config = dict(
    hidden_size=192,
    d_expert=32,
    router_score='softmax',
    n_groups=4,
    init_std_router=0.0331,
    lr_router=0.0014,
    vocab_size=3298,
    norm='rmsnorm',
    norm_place='pre',
    init_std_qkv=0.0433,
    init_std_o=0.00721,
    init_std_down=0.00416,
    max_grad_norm=1.0,
    max_steps=6779,
)
Below are experts of layer 12 (counted from 0) of a mixture-of-experts language model. Rows are named router (the router's row for the expert), gate (a neuron's input weights, with its number), up (a neuron's input weights, with its number) and show model dimensions 0-191. Each number is 128 + 24 x the weight over its row's rms, rounded and kept within 0 to 255. Numbers have three digits each.
After each expert's rows: a language model's description of what the expert responds to. This comes from a sample of Wikipedia text that the model never trained on.

# expert 58
router:137137102120160156152165102160139128122112116143156129113150143113083118144174117121152074150148097146141102177167158143145112152136131097124134151128161117123125117101103124123102152173154119090153134158109153109162141100104191102133153121169148098101157156137114107133129129145179079131092161180104165134149114125130119123092148122145134117123121149058131092110110128133100139092124100114097105153141174128150160153138159147123125148152104113107154102119121145153112150112074121128134143140144092132149138154089145118127104130117157164110093095153150141128114143091092121133
gate0:109153105120128161130142118145102131129158139101093148119112159159165179150097135110166141168156105149103134139138120124103143105149085112130107105139097161113114171108136115141123117161162143090090117120131107127144130149121164118139154090093138074126129084119145095145162138146154138151145142137117158120168090152103094107130140093107162167133101136110176084130139159118124107117132122151089132138156161146143158165098127122131132136142082138110133144126102171130131080127143113120141136119180123179156174145151130129115174066118149139142128134180123141140144128139128139079
up0:138155056101091097085126109121110127120070104102143135131134145105104104128151132153123092107111162106088119118129110133121134136112144134157124162148124099092128148140166154058122149080154137148154144151123097155157149144155118092114131147098114157127110144150121130142100088112105142129095138109136145086148127107160175090116093145148114064114165120144140138123105160141124131192085142150126120137103124149105094145163123122108142128125128136155137153153152099142151135122115159128146109089130102063135148132135101144137106148134119106156143153139168140130104152140124136181
It responds to: The ar and ad pieces. Inner pieces ar and ad in names and words, such as Solidarity, Philadelphia, theaters, Mouawad, Deodhar.

# expert 8
router:107127113166119130159145112095147129145091116124153117119090107139124124129093144106162110141159117152127119149072124119173112124128135106137165124146157117116081133126104129144142095121132145085086120192146163120133111104120183109093108147107144109102078138132172138141118104125109064124137088148136124150149114102144147151155093124118105150110128112121140087176102118122150131156129152119145144160101163132104123123094121114057099118152122128171117160171154101130089160129169177099113130130081154092145137168117129122124129142090108124160133135114107100120125115138132100130
gate0:122128074092142162149138119139168147133132087140119096145137145144119117107130133116139109103116091150118136152101143123119136116159130160166140157109100081121161108133143113110143132140144099116135122085138091098129160100125129129147159111129127084182104124120117114131129184112121144155153122132162100093129135155183125102151157112120134050152151178122125081117124099095108108121099111146142129128136125118131161163158162145117156123096101110101104126102140122109134140138110120133112140115134097154132181131139125127101173067091150119107138176134127182088071132137105115128
up0:116136170150121087121107136087104105124143159151148153109105164113127115103108135108112144133169095099154144093112106105156141098105113142067154147153156135131087117093155110118131135119098132094129110136117155142134136155155094140109131134111135178095123118099166112120118115128086145153137139115129186146094111138087127154122122177142140128136101091126135144125099126129135100146100150124093132128133138110155145081142114152138084121138140095149162139163123151133132088143136112092100136104096150132114096101127068154140111187164154134110076138084117101164139130094170140157
It responds to: List-separating commas. Commas, "and", "or", "&" and semicolons that separate items in lists of names, works or things, e.g. "Scott Walker, Howard Dean".

# expert 49
router:107164120149099133116124120124105114168172112120117088139136118092096156103183115126109114125114120117105112134122157123119160156165110086174133128091115110092144133097151122142119141140159085130158149119160161091112167112107131111137115114172093126131139167146119163152134094150133105146145100146137135129107123105129136105149155186130128128070125090125119144155098133075119126101131125124113104136111115118142141165069114135107179116153129144173128198132155130150114097118093101130127137151117089152105106131118102135141120091109142131129098137125152083108120112162196131123
gate0:127127121164158187138135123131131112118132114127115142108162143130141094152123130152103103083129123133134107156158113145102132143086113134181138109117121162120101106121089114113134102123124171148141171081149159089166136110131119106113144180138104110091088159113166158141146085107106095152134146137118158137164074140122101078154150145103154117111132132133189127134112126090129131090161093143106161129130180129134129164137114151158109080120105134155129133134122146148160118137139116101152122168123122122082108085129124131122135161141115135165090132097181148130154163139150127105
up0:128169127136088108154151098074162174099119149131133122157106121136146153110094157127085108106133126125119104126122091106107141176169098079115128115103132131112108160109090136114150158109152156075146144098147129181100103115111131132081105091110175122158088133065136126111130165119167134121092120101101152103116122117111140109121141105134117151132121127125103157134155153114114119168112112075150141121090115114141165144111124094113092119149110132123124153111149107112134119168141140178122089124150137115138155113139132126138138088184148128115102129096133159129154140098148151087
It responds to: Vowel i inside words. Mid-word vowel pieces, mostly i between consonant and vowel in foreign or technical words, such as hacienda, pediatrician, ecclesiastical, Leviathan.

# expert 39
router:164145126105134109155120174128158090142132118167168139120150136143120109125141129130149121100110087143123132082122108113133155136082136154156109151147101081146142132107120132154115100114120135176161171121111110089111127081114100112125133133106161101163156134106169156099144104104101112152107110132098114120162138094153077122144163109126131114141128137148154106154128080155096090130153108144155095100067109094131125097135080140142125121066124145112150074103142097135123114146105106138141105133148133121118130070089121110132101133127136118101179132114133103141140077133121100144
gate0:152112097158130142148077161111149094114093143110104120159128168099171144114124132162113143103168091139126127130123117144144139151100114103121129155140169147136099120102139165134123112143160164119134118130127112158119155133119118140127151156131166115125136139136136139127149166148166127189132132141127101114079084164134121185126140165097173088107113145158151159128170102112158118108153079114122131114130138123120136095127126157121144083147107086109131084116158109080123104116114138098105162129098133087080119129087132146121110101136139181131113110084134094151139142134117100181
up0:135103147148124136134080132112154112154096159120158152129117169121141104141111093121095118127146144154124118118113113109121100177116139117113141136158123116124112117122145173148113058131162111119129091116109085095160102121113141097105144158137131111123167115134156124136175126108125118196127131142127125106089108173125128176148123141104131075131096146142145154137188109118147142120113105148109131139159168136117136116115102145165123095144145110151124071149120062115105161077114155118083153099134101112107113119083131116107114135152151147093104099104144097142099140090138112133
It responds to: Awards and finishing words. Words about winning and ranking, such as best, final, won, Award, Prix, and the fin- piece in finish and financial.

# expert 23
router:098128131126157104117120129099135171155088105148117105149101135145181098133093109088112120152140115142105150115078161140128099145118160162142117158106104132122099123130154114138144118154121151110102094151126146097133170133142126133112156157102190157121064157131147115138141163137078145120163108163137128131142146124088135152140077115136120120110155089103154093127152130097155152157108114120118147147137147143110155130082129153093116110117103126161101155109167115128119142144139113086112156165079144155117142104140138152207148118117176115125090150143101125127127105125119148145
gate1:124135120119120148134149143136178112150125134150125101111115111116166154173134128090119096131138126125089099114117172134089141164155114121123135165116131131128157170110142118153128141089154121152116119098121119162094137158108095142103137203137140089146110118168108135120117133151133131179097108133131124158098125161104107113144158132131135144129097137102151120171073115122129163106204097122135109158115130124105167133172163164090158107152097156135148081111129146143139142108147153068129127126154146123096126134164139139161167139121174118184153116125107121122141130130096115139
up1:174131133134155122103137148115105154096124148090112115146176113136084113093099135148152149097116135118147119122130096135167133132149113111138158113137159144116090104096126126112112083106107137069152146142146134074112123104149129063098134093106090150128140132105170131158126090137123104102119134104098128103142149120159166160109076132122080109132132120152102130142173116133122127143119136123080158131123157118173090118078119079136103127118119102124110165138098099104139149153117119150120104121098099112126139104042145145104119135119094153099132157135142146119107105143146117113
It responds to: Sentence and section ends. Final periods, closing quote-periods, line breaks and heading markers where a paragraph ends and a new section or sentence begins.

# expert 47
router:162157154107149106155152108142146101121132123142162156146160107143156084109174145117131101112124126132121131119139083111131088107090084127148114114122134140155103132103128149132132165149145115105130127108125153063117149129135114107116140106181096079116093141134128123099146158118158175087098139109135144168095149098149146090107122127152118103175131157141128124163160170088123173082105160101126109138099112083173121139077137148109100112094138145104153134176144127100080138111139151175130129126111111145141126150102124109126127149132112160106152148125151169136127158107122140126
gate0:181152084126101123110127143157103107139155117156136111103171104105110138104109165087076120129148132139137089122105074124145105147127088103167093102110110101139085152125107124118136093103106139125104158093113135143114130133142149125118152157136152096123124104141159119137100130123099165137100128151155133115083143140117132087131125150120116090126125107136149089160130152114138085168130123178112132138127130097135135131135099155116034118147126161132152131128139122104108145070128156123125107131147125144140149125133132188164119083144114100147161127138085156122150175135153094135
up0:099148124097178099119119153151117129182116106148156090129163129124121136110159129102157096129090139159126121157093141144116104156099102120068098127123152108119107100111128079134133144084112121069136093139115114089147076096131147154139142119138137096123129147135164102126092098136146119137104112149135113121118150136133159104143127117112139117144124113092128122162139151076108138118129111149156104157118082105147149155142107140087098158128189130119145147117134101184151135133140146083131126138118167105179090131137159148120103124161142148177077142118120123099149154101142149120
It responds to: Foreign-name syllables. Syllable pieces in non-English names, especially Japanese, Hungarian and Turkic ones, such as Shizuoka, Suzuki, Szijjártó, Sligo.

# expert 27
router:119144119142165073151129105093112142161075096138137115183101168153164119132091156115122119142151098136125116127097139097148111136128164124148139164149128111127077108134151142138147093155108168099086111152136139119143126129135132112093103102121162115111081156125176103171128116130088110117139109128131149143146139132119147151143086141135128123103122103079142109157112128128130142162152168083083143123143173111100138092073110156078109151139105120145091167104150114127109149150171146105102139130115163108153111152118113150178115106125117125156097132114092125123116106136159138146
gate1:108138098087156163137123181118115126121159115157077134147153107139116177116163161095138132133119118191145168141150132131087104161157170126143129103104141120154146096137151147146103068101168103103124159153163117098131131158142103114099155148167111110098079084135151103170123146160168105120138107134105135117138133169109100137121125148189144133127124126134083112121107162147128127146098107149133133150115126122126088147123143130096168119135130140143109123100157118082110172109112115110123120159099110092124152123137132127088128106111097149159121097087139144092128114125153136131
up1:106114078066134164118135128103129102145148127162081122131139113159125167147167177103154119109123109144161144131137135159096134172178126113127130131118138124155150094109167120106114075078148119117153112142162144120122141145157105145098158181156138132101108106137141091158108156144162129101139100102133138135143114179141139129152142131182134136161127130138105117124060153136123162131107106145137128167119143124120078133146140151078140122153119094128122106113151141080105168082127166123123104174110120127138130114139131126107103137108115122154117098114152113076144117126106145112
It responds to: Clause-ending punctuation. Commas, periods, semicolons and the conjunction and that end a clause or list item, including quote-closing ". and ",.

# expert 34
router:110112129110151137110124115136121130153130099167162112138134162105105190147125139099099142140116113089146106147175124161130165155122153098138127161121133176114132130103086143164137120090133089122136164113171156091102129091111102117134090089187104185120147114099116121109153136153157160125113129149148125118168139123135137094121173146133114148109130137103144125099107144117070121081112125144152081137086127132126163107098132101111129099140126127110143115119121119140104123140075138089165135130160086156110120146103135128142098153132144110101126120161161079137124098121101111079
gate0:097129140105128114126113100144101150137150082121155151133131098086137107105139178125174148136107125137144096112123127123106111129143060146084128132182113149141099124151117168141146097130143113130151115108134130082144118120109130143135138101156114154095124126119134103153165123101119178104113126090179129108106093102128130100089113116130132148123180121144124141164102081153089152144139140140121124126162120089158078206137139159076176102141140127129144143149112170161110108083106095119089115136110116152112113135130110120141129134141138153128154112128141093112094123153103139163
up0:124058129143126141101155105105132078121103137074116090150150160154164113126113128107119093080124111136158134104131135078099146128078136125143109106122156160140110146125116160122126086082135120094138128126149142162144163108124137151137106118117141136159113136111140090107112097113141116131132130140159136132152115134152128100106083100100146090117134118137108102144137113121140070103112117100115138107128084139147142153121160116128121126119112195154110156092043118112119128145087152104120109114136130120098047119160117125137083151135144179118137138130160120109140137120112119131
It responds to: Early word-internal pieces. Short pieces early inside a word, often after an initial consonant, such as r-i-ot, pre-vented, min-i-ature, tri, con.

# expert 43
router:127115088141150153150100184158131138122110147128113153137106161116121145115158116169127145122083105118123108102084157127112148122142127144146132180065145141159100124167121146145140123105126106110135166137111115141120071081130145134124124190126147133115136146142147084143103111150087144135106152108112139086126077121105115081173116158098127115125119108117158122120100128165104111104127117151102134145106126124106180106161137125142166116103154145121097088094117104125138094116128169155148116117161166161111118094095141146144109085150098139142162126117138132141156149132114090176
gate0:122136157129155106129126153110141145104105109109168121121067114144157138123145126177161089158122093106129137148126143132157151140176152155151143108144073138170114152145128152146122139105104124129145102169107112161142140129095191099121107126122115109087116160151103129164126161151079120132080126163108144151182105093150122103165131115113101116141125107142151114149106161145100123125117107165142083116161128121127096145112138052095112119101136173145101114124104107131101128116112145129134127158123141140123110103134122146116112151123143091074112143124119147132116120162125118062
up0:125139137123173108165121162094157168157151113106155153127102140161121111156149156129137120125128108127076153176130138118130134102197111111137144095139091127154085171106111147112155109109137138093142122148093116124126145126118131103126129122149104104113131150126114179162112135130136151108127096153094104108215112065127076104142143162153095138115117119155141124135120138132134099131124086152115094130132141121104133175139128092074152132098118149088136095116165108171090149143164127117098121139119104124133109104134154109116091131083122107114122143128131174125157134125116141117
It responds to: Adjectives after determiners. Adjectives, ordinals and nouns right after a, the, his, such as first, best, public, career, life, positive reviews.

# expert 22
router:100094128098172130145144133121125157108148182104139138114122144162107148118094147128136138107126108135111169130121105154123128132139144087141131160148144109197129116144135168140152128102147127095077159159147138103100086116115134152149159101108093176109114108076152138156122142098141138157122146146090137079162120094129122128151101126147117179162082114145099116162130126151136151173120130094095076098135124121149142097134137114145117125132100153134150131098121127107097150090122165124142104116123176086085088150129123122115163075128112120116112145098113123109142144117168126150
gate0:093137098119155181161155121113134145130120148126149169144129102145106104138136144123104104124115124141122210097124168121126098142115134091099137145132098144139135119104101139150135165157076167172082149104092144124143175144147155168147122114130123124134128098135165133148131136118117134076103153122126122117109086138126134117153119100167071095132142140114122100093126134142134109136126130102131120164124127093110144147137156175141105173143103069143104136106133149113118138124142137074128103087125118122151104127135128097100142063157119137115170104138104143124162104140129070145
up0:115114118094094152124143153126083127140109103097135142166131166121145121089103094093093102161088122126141125121119157108149169126132119052116159108125092075168128102156156109157131126130128144104114175122075190120091185139137145133145144117117149134086141136091092152145124110152091144130140123111163165128107115160131131120151169106117089105092109165141112157125107124143147093134166141108135139157123123124083137135135109143162093155126131076089116099071147117131149146153114107093122112147126114127128115106129105141131142100153110119108119127142120162124130119122139112154
It responds to: Negation and auxiliaries. Auxiliaries, negation and contraction endings in predicates and quoted titles, such as not, haven't, won't, been, would, to be.

# expert 48
router:110165098116088102130137141104101146168115114144170121109163085156102121140100143126170148128088173088086117118164140138132174145118118142122122127063139153141132103084129133104120111087111097140147182143134126105154168112097131101161136155133140104144152171114097142121155109146152143139155114089152138091125145141161134133134173116150150132130142113129167163103129112136118131138123178119138106146125107158138149101136117146139153146125131093134124161123098143202106114112100086135113133105150122099106150131090109096123123164130139181148118108139168114131181130119110148133
gate0:104144103108118115106162144160147124131098144116138118088155086138112142166128165147108080069153075088150132075100137159150133140099111120116106151144148142174110115105126111106127179111113116122102121147131113164127140162123117118139138138140104143132125143122163136144084087097127085125113119136145151120090123200119105139112139113141149147110136135130140165120131175141117097111139141101132133118136145166143145123141155104105120087135150155135114126143184093176083106098089105125153069099121089134107160109100119146132173127109125143161162125136142159124096132134127163117
up0:108121140117138151123160189147122133190137111124166135109097140096083097136086164165120147109130138103176158147150117114126145101111118153112130137151164153125117128083134143106153147107137120112082141170129122131147137157101136161120127130114133137124140085122138184145103101131136115139120133117109151127135148188142161126137128085159125193067142141115134150102143113147131127139122099128130137139096136175126178123121140097105109138112116111150143130107177148151163105120108118124172124151165115157134173114108154149134161165144133114137100099112130167111144087186135139102
It responds to: Mid-word fragments after consonant. Middle word pieces following an initial one-letter piece, such as p-ot-ential, p-ond-s, f-ly-weight, b-an-ana.

# expert 59
router:111091132089100136169119164156117108114134131128104142157143163095178135099116135159134151092165098118134102084137091158092126115139113110153142192160100148132115091136136148146116120142159146139132095144080113154121086116141162126163114140089132093124126102145167135126093099090097111168125138140132101143124068146122088118122104140102141102098113105152141162142120108093102106123122101140129124145127160142136111111129108097127116100116140115083151102100143091190150146130105158131137128156101142160085099129138147101150123097113154121148148123145137134121111100136091118185
gate0:152134146124110138140102139156112153108171131152100128178100140120142133140124119139157131119128111134150113123141160125134165123089111162138134111154063104140124166132111160141114095083099148125138101158115113118118162108128115112104120068110154094103094126104111055122113152148137120145140075143111125142115128086149131141073122130112066115130149166118148136137129146139092128095131093092108150139183149113147130124096141088117109081117130135087152136098134107086091129142152134155092106108159111137093148089148111122160094142105119160098131132118142122141105133134123120189
up0:106183142105153101164144119155160106110175156111107122141131111102154133147127142113133126141151064077134152100165121083147157154112124132138157131118164112114075174186073126127159117128091118148137136092112099091109089163135132105113141122098130107110118087125127136069144134123092165148091112139095178150158144153157148172101156097115157094129140151105108206119109119138123163095149111158160133167128131142102115122117140137133136100120108107130128141150151145133124140124134132142122121123167145124126133154159112156152147122114122097141117129118118134116125130110136153152
It responds to: Determiners in political biographies. Determiners and possessives like the, his, their after verbs or prepositions, common in election and career text, e.g. won his seat.

# expert 9
router:083166133143092161138148150138153130126156085112114181124088154131132078112083162120141113135137136085140153123152118133132115124142097133123115125144147105105133074119113161109087129099126140116135150129176116101116117139135116107100099119077139114126115113107095103107154105084145160139070145102141112104155157131121163121089145093172124148114167165140168134124135139155114114108146145135119154113134158136131088171117165112152137175113153077122119115182153137098125153147124161149148129112146174114137159129132125101094166150128167110106127158125127127128111160092129127166
gate0:091103087117142183163119128141157133120148156105123168130104138156115130138123099058137120152108159122157132138127145128147117134127124134129106139166142128089075111107124124130106125173152153178094122165095076178119151094104121144144132137079079141115094137080088083124129137145114089157128163132152141145105126099105140154117122121138153113119146150119135111134169100129101124110144154122140132106126148126137186124108106122113153110120138119104093168117118156095134119153140188154122111150127112116069140082148134150170123121149135108131153153133129132152122152086092118129
up0:109131137155122114104103128109134159145106156148128103104098139078119144154117116118128120146151153084129141122115157127136106110135108151114166126142109152143140120112124110121172133169125152135125129135162123163129118090143133103149177114104128148124154151067123080109132129129127125095192181178168127130137124163131134145123147169133130164149093145097144076133130151149121080116136135122103144120110148095138165110112129137148145149122090085181115171127118146088196155129140166139084157138128130174144153103095126111160140118102102126117166151120111122100125125156165166135
It responds to: W and w-cluster onsets. First letter or cluster of a word when it is w, W, sw, qu or tw, such as w in wide, wreck, Caldwell.

# expert 40
router:137148153110167141134127101132130101123147131133106125161139119127159148094145146139137085106110108164120109151177140125101072132123092145088094132141147128152131106108113133155156129171122099162132118123114138115095157143143111157110179089165130121112147118140094153100154145134156170109108157104109140113098118092124126111164135104150148113111087140153164098098156114117119103123097118089130156162100115083087136162085094115124158104105153152163142160144103156111137128075170125140154172104113152129146116086131152151104096101123138088118130129150120120120144125178117101088
gate0:123133138158164114083126147165095147143117136106163138124108107101165112113168129110146119149087108150128143126130143147118130136174116083085145145105098145122104118161108104171121127142143121112115195119140114169129153151122144117098136142109152143129165122132143130129114148166124167133126138093141149106129148087189092129123130113155118109133151115121144111118170127149108110132095109131162130102140166096128145077121111078064141136126090126182125082136161129140134089106112136115106170125133115115147154115103124159160098157092179129138131126159121144167099117136152150081
up0:127132101103092158153117183116078128092133108107124158176111118130146120115130158103115077146149166097077142150106112123097109108147100143144136132117106139176136117118129103163141088095111140161125161098130105111099131086115136100131091126098150138095162113103151145101120122144117144080119126128139125090115103146152107113101137077151077135137180128130145118142122099088145099112122105113113135123098126081164138095117094130107142148130149138145161115156137135136130132119112097150117141148142142156076115103174154097146115114155164110117113157075146098141118078141111133109
It responds to: Accented and diacritic letters. Accented vowels and umlauts inside European names and text, such as Müller, Växjö, Özkök, Übersetzer, ā in transliterations.

# expert 63
router:111171186136132129141120096132137150097113138135135190149174114089136131104150155148152091103147119123122144131133094162142103102098086109084097173136123148130113154132107138136120110110145127121138081112174172090135148116138104110104167087132104105124145097186121128092153138100127170091139134103121142115129146122111102124146147126151127138106090155140094108127167123108109171121079118104136146121098130105171105155101099128110160092111170140132180153119155165117109099081135153127142129101109131140124072127099148107129143089134140155144111102137137132105125135114120140122
gate0:115122121118154100189131153118145150140155130104123134095164087111105154108160159113098101131141106167134103147113108113200118124127130161118093116131134125157134131102122144102104129110131099115113137130108123097101144167145111116092099156110141142114155111134146118091158127152141102105093103150138163151083156121135157120114123187139109111136123102120185099205183110113157158126166162101121122157139119090149141111074110079145097144130111144140104164107112143174094148115127143120155124138160123165139081114127124128147114141150156139133141141146098151142136135147146137138
up0:113154138100142077151133157148119150123113178072116115160159132110093178107121157132106126119123125165106116168120144150156147143144104124137144123132112156109158116087107118152110141164126113121118150147161074101094151144129088136111135138086118123149129079115141112125173136128093095148129094157147133141152084137133116103138156146078102148114133125109094112111161110108123143130136148114185144133082133126122149139115072119120144134127108143164123178102115093151100138128106104099125115112106153116054137119134151102145095108151116140175124105129177143089125143157139122143
It responds to: Name-internal syllables. Syllables inside personal surnames and foreign names, such as her in Sherman, Doherty, Shepherd, and ar in Sarja.

# expert 46
router:084087123124170144150126160104127179134131116121105117134123140137136177117121145122106114102150119134093121161085094141117129112159150103174132130165127120146092108139110171176135113087160144108098148159125138123092126124109115146122165144108172124106084131143189083132193139122154141140135139106079118075124129120098093101114155129116108162136106121138099141191136126146135155128129125112092129105086108121143088108150169104148109118142094160105127128116156111150123173135136136124136117116133157098110110115134148148161106122106138096142168153106127149126101122091100101157
gate1:130106116115117145077139120106103171083117119154122128132154115117095145084166122145152140132112133113095136145109098141107159134089113099161115132133126152116091129112123089112154147169184152110147150130119119150120136120126102149161130145138143113168157161154114131144098117143112103102101165091111126106133158122138110101124164042141112112147109137108093133177123129096149128147097113137176150131126139129136158127130129096094114109171052132110117145185138125126136105106117128137135073121115108101108122080165154108134151109099133075121134143131105149139104144124103122089
up1:114155099139129114119108147097136144134110137150156137163075105113126132127167121142132114136132094101095131139165128131147130109152148168121163135147131111148147128101118123139189127148105089137146147164114159170146088106147088099139113105149158131152134179101114121120070159125135135098089096092148115095110171143139114097121105096130094101149164126047146121133120142137129162100124159113124181140100140132133143106124123127118095071078114144166109155125107186136120106134135103090134094096145089143146107137144126105134124149095118147131149159124141122113146110152154114111
It responds to: Main verb after subject. Main auxiliary right after a sentence subject, typically "The film was", "has been", "it is", in film and song articles.

# expert 32
router:153141104147080119173082165138122112092144093141130139125117135123094136126122121155140164154162094129168090094117190146103146138119097096144133153097125134133121147131119112118076139097121101129170139142092147130151117079104153120168130163127157119162145142128121126151091098168077092144114115122118116144125087143130119122152148096088142144085150086099111117124097137111097119106089115150137150160127148167146156109146120143104138110099130149119106099094147125111119110088100160133144130117129136131112109134090158144118131075131132180159118119114126170143160140152093100155
gate0:056133095134121144134103148110138122147119159104118134121148126162096103083070121114134146092105167110090155141100134119146101156104154160174125108102129131151108137147145106116100148164123137133146122099165150112161133120086140123125138125132178125111152139097103120076154127135111147161134107121092129096111122152140152159137100102133202101108150083187123118141105130105126170163147136111087167106157097122140160113124133124132132169129148133118103094119148131090152122121099143107147144137127139149078116126116123127088131142105197128129099140129127125152147134092128136158
up0:114116158125149111105154146134102160106157139139138123157126098129138158105149055128114103126132100153101147131117172116171113088146143145136125110173153150112097103174139125123133193133104167136123125146124123141125122133155098103159130125100158124127151114148121135157081103135138132120130130145128081068114104163150092108158138115122078095101145153141105126126168131096169131120107126131117144157122140177130161160132109126160101130132129124118123149116126158148098149148197154091096113084110142162138137119103088110208108120134107135151110155122144123156142107142121143114
It responds to: Title and role endings. Suffix pieces finishing job titles and person nouns, e.g. Lieuten-ant, Sen-ator, Qu-een, labor-er, cur-ator, plus words like president, wife.

# expert 3
router:157115135154108128105175122136138137127152111057123189105127133116135127120126108135088113176155133090132120132165152100153119198140108156136111096170120148120155089124117127107132092117139111106140107090133106146152143193114144140114104075120085151167081118122156127114128114096129135129093149123125141129146175098111127111149168150087152191151159162135135128160126114138160141135123144135133177103118156129146081145134149119105116140106143096131142092146154109112147125163154114092107107128153113097112169107139106110122097140118136110130098099119111131140114117121150151101
gate0:122095124099175128133097124146134120153078073124126130114110133125132134089080112104091084102144113140120105105166108156145100138108120105161147147133126157139141081132136146130144090147098103089133110136102146141110143112147120151130133161134113120142093132102131132132075104146096089113130127159143149117077103118143113111166132107149105143136130131136159140124158132089145069138108140132097148091098092123119107130147113151121115106106111148118132111087063175123123146178173163127136086158132131135149076142120150140138147139156130133077141126119161118185144104147100104098
up0:121148127180091118180133156130129137122154146108168090128188143152126129126156117104121183124133102092121133125089136125115135112166132095110102122133168128121154194121161112132123157133176170125088156104173131105143107152106146122116108107157133104102137108147138157140148200124127135087117107107154091115171138124097146158126138172097146115118080113108111133129101134125126131115116121155132132140126125130145132115100128125110133163123143147106144132122170089131116077096119154102093143125091152135146192157148084141114098112094141116156117110128131108097126147122156155153
It responds to: Capitalized name-initial pieces. Word-initial capital letters or consonant clusters starting proper names and places, such as St in Station, Cl in Cliffs, B in Biele.

# expert 55
router:099124096083134141136136088145155156122145128136134118106126129095125121105129103117087087133117095110092124104081116098095164119134131085158150152134098105120133144100142106084100137161144115095125133067148120159088168139147171161125109123140087152167132133106147130105144132151065103141144129141130143119095130127129147091165095190130118097112119119174074132153149142084124120101137117076145136118111110142110137144117123151139115116139139154149108120142139133096184136115077148149169136131123117113109085121118111143130173114144130155138119179135138125116082147119128098121
gate0:139116130126145127114179125152074093145107130167135121091102099109105117114135137136126130128142142119147118085150127108076141126143099140071114135106106138149110111103139120123078104124098106085126117121119102156123171065136136116116158195154129124166145159095147106128124107133133170124130151149101143126147112091164121131104142142113122090132095140134141135089137125136109104119140079148132130147075113138161150134139124128177095110151107101130120121134135153191160135189097148168148123067139138085112130105136146106117134141127119118150128129190138104149152117108149153138
up0:147115148154103118165105074116145181140163109125138104128123132139124112140152150121096125094135150151092161146143125155147095150096128136139118067143148096139127171131109148173168132118108166150164168134142179106147086141143147135114154073130126117104134087117088165140108136124108150094138142126150115097158172143140123157146117158138161165153152088162118153109168182109147178148136138124126120121135152120127144170168137155083140137104157154118139121117142110137097141073120123120139182147144148145143135168110113140135086113129138119131140131113124132098125159136132161122
It responds to: Possessives and ric. Possessive pronouns like his, her, their, plus the word piece ric in Hurricane, Lyrics, Oricon, and decimal points in tables.

# expert 57
router:151169106151077136110106156108086087136161129157159146128141106156123093127119143135106124140095159140169136104102154142096172131100151135129159157081143135142147138117124123139130121089150141120145144091134130091153163114100113107118139137118122083145146149126112148148181089170131101105130081160137108118109086115128114125125151118117121118110167119097160129162111168149106118110156116138120108136147105124126159083160096164132157131102087129143110133099107102122120105091091103149116133159108139129120148098124102137110161102105116180144139149132113152138187111165089141187
gate0:184154090157097106116132136053115117148152119152104095138078089137136135129099104123086091154154130128169098156116165131139129108089092137108156153112129146131115125111164102136113148105139088151114203145120117091084128169116156122139085105128120100145130131086138090129138149131109146134107129124117151138142108136102123146101180150110130089137137124118172116141181161172128153123138092143097157159146166140124133141154143140126109148150136146172112140142122115135135136135107136165175143140161129131131132193167131130124145122105152112152105152140115122114155138129109123120
up0:157150132130123120093141127136113089190149103118094176131130147117127125098092114097101125091125150142166160125141136122138113102143128122113128156136133161139147135123159120139113139109130167105147112093156146155057096118090138127173101156147085141134101129110099120098120139162116181133168133130139143141150106103132096139150120118110130109102156165123146159146085167103103151087092138133127155115133122110149103182144161152122092089142128116114125163137123093090141149124144093192158156088127143131151146122101122149134149153177106142130134152102145130137095097118098097146
It responds to: Word-middle suffix syllables. Inner syllables of longer Latinate words such as ant, on, ic, ition, ator, as in Levantine, coconut, veterinarian, traditionally.

# expert 10
router:132073128101153147143137105124136141157123158131142156130085179089097124127129125123151160105148117114137134115110111144133142150170127112117147130174163080158078155128134153127140135077160132114136103146108093113127095130179161135107157115133108137157093142136146106127177152066110104116144137169118133061130145166130125133144101165089095137114089121132103116175118142155114147124108131080131133093133158153124086130144108127137119142104096175171120097149151125117149154123176139143136112105140130095087134132159114123156183141097136123152129144113122120110112105124123130155
gate0:116167123147123107115150087126144106138124127122095141110083147153120123141170117139134138085142139170151062114152130142103137156073167123153102139140149150121133118088143128138111097139130106116140113122107130081140154134123135085089116088165147099113118136074158131140150116113106102139165148074116112162123112099113186140118099101139159150112123137117144095119103110105125106117130119125152143096096118119160133107101096117154143118127174119157164088147151113104171106114157163145070124144128164107113130123120140157111123156160113074068136110148137143133149112094144129146
up0:091143128124133112133144145118128120107160104165168125102155081117137185138102144128114124158087098113138188157109146124146102136150129090114133137100149114121110138149126098118161134162154136158123131105124062168142139120133139157154124121130118119129139122185100128117129167125109140119117175148090125127146135144182073124179121136119171127125113134127117086126177142144168134125092160127183136141142158141126120116132149121107117155140093147079113117130148142141100161087132112096125112103106083101142121130108119087122171085148172127168112114133137097163102152147142121112
It responds to: Verbs after subjects. Verb or article right after a name or pronoun subject in narrative biography, such as he had, Ehrlich has, Elizabeth later apologizes.

# expert 2
router:138138122110107085094141167089183136167138175113122129158096123116134095128157127102113109157145136151150175155119146117172108147161142113131163137128091099110097140145128129149153106129149119143118112153101155115147141126109140159110162151084141098120107137163135138127131159111127127097165106120130144126122156115148133123118087167130118167119075085148118088128130121140140172162110173154127136144151124180113100139130109173102163134154083135141118145177155093153114165144164122127097126122128172135171093132142154126155148149108171116120164116104133131115124094135115092089
gate0:122111119086093102144114126084186131130111126095105128151165092144131144107142186109128095151091112123141127129158124107145151128133155153089102163119099123152190152124130119063110147130119114145124136137120137154116106122120142143132133175136128140114165128160131095173129138124115110126110105131110126117182098114122165121173150140083144102111120118161119119125158104183174163113171165149148108149128111134114133109151105149134109104140115152141147104137119131167148092119116168168085117136111170180128162120110144157100083135141141139140100116133135131160151124079125130102
up0:126138135156127109132142082104101141122154126149121179124127063125111093140142140133122185140092126101150140121123157092114146135146123133094144107138121163097111137084095117121101118167091152135121092152066157140122148194098118148140150121142135112092121113108129117132090120141107132075106136103163164092116158067137165095096132118125134115197109135111131156162118117141113177127159124136112129128148137123126130122156097114152118134141106116140089157119130160124116116101113091084118108137174136143112163114147123109172112120132127129160147111145154152100129161167147103107
It responds to: Citation and heading delimiters. Punctuation right after a name or title, especially the opening parenthesis before a year in references, also heading =, table |, commas.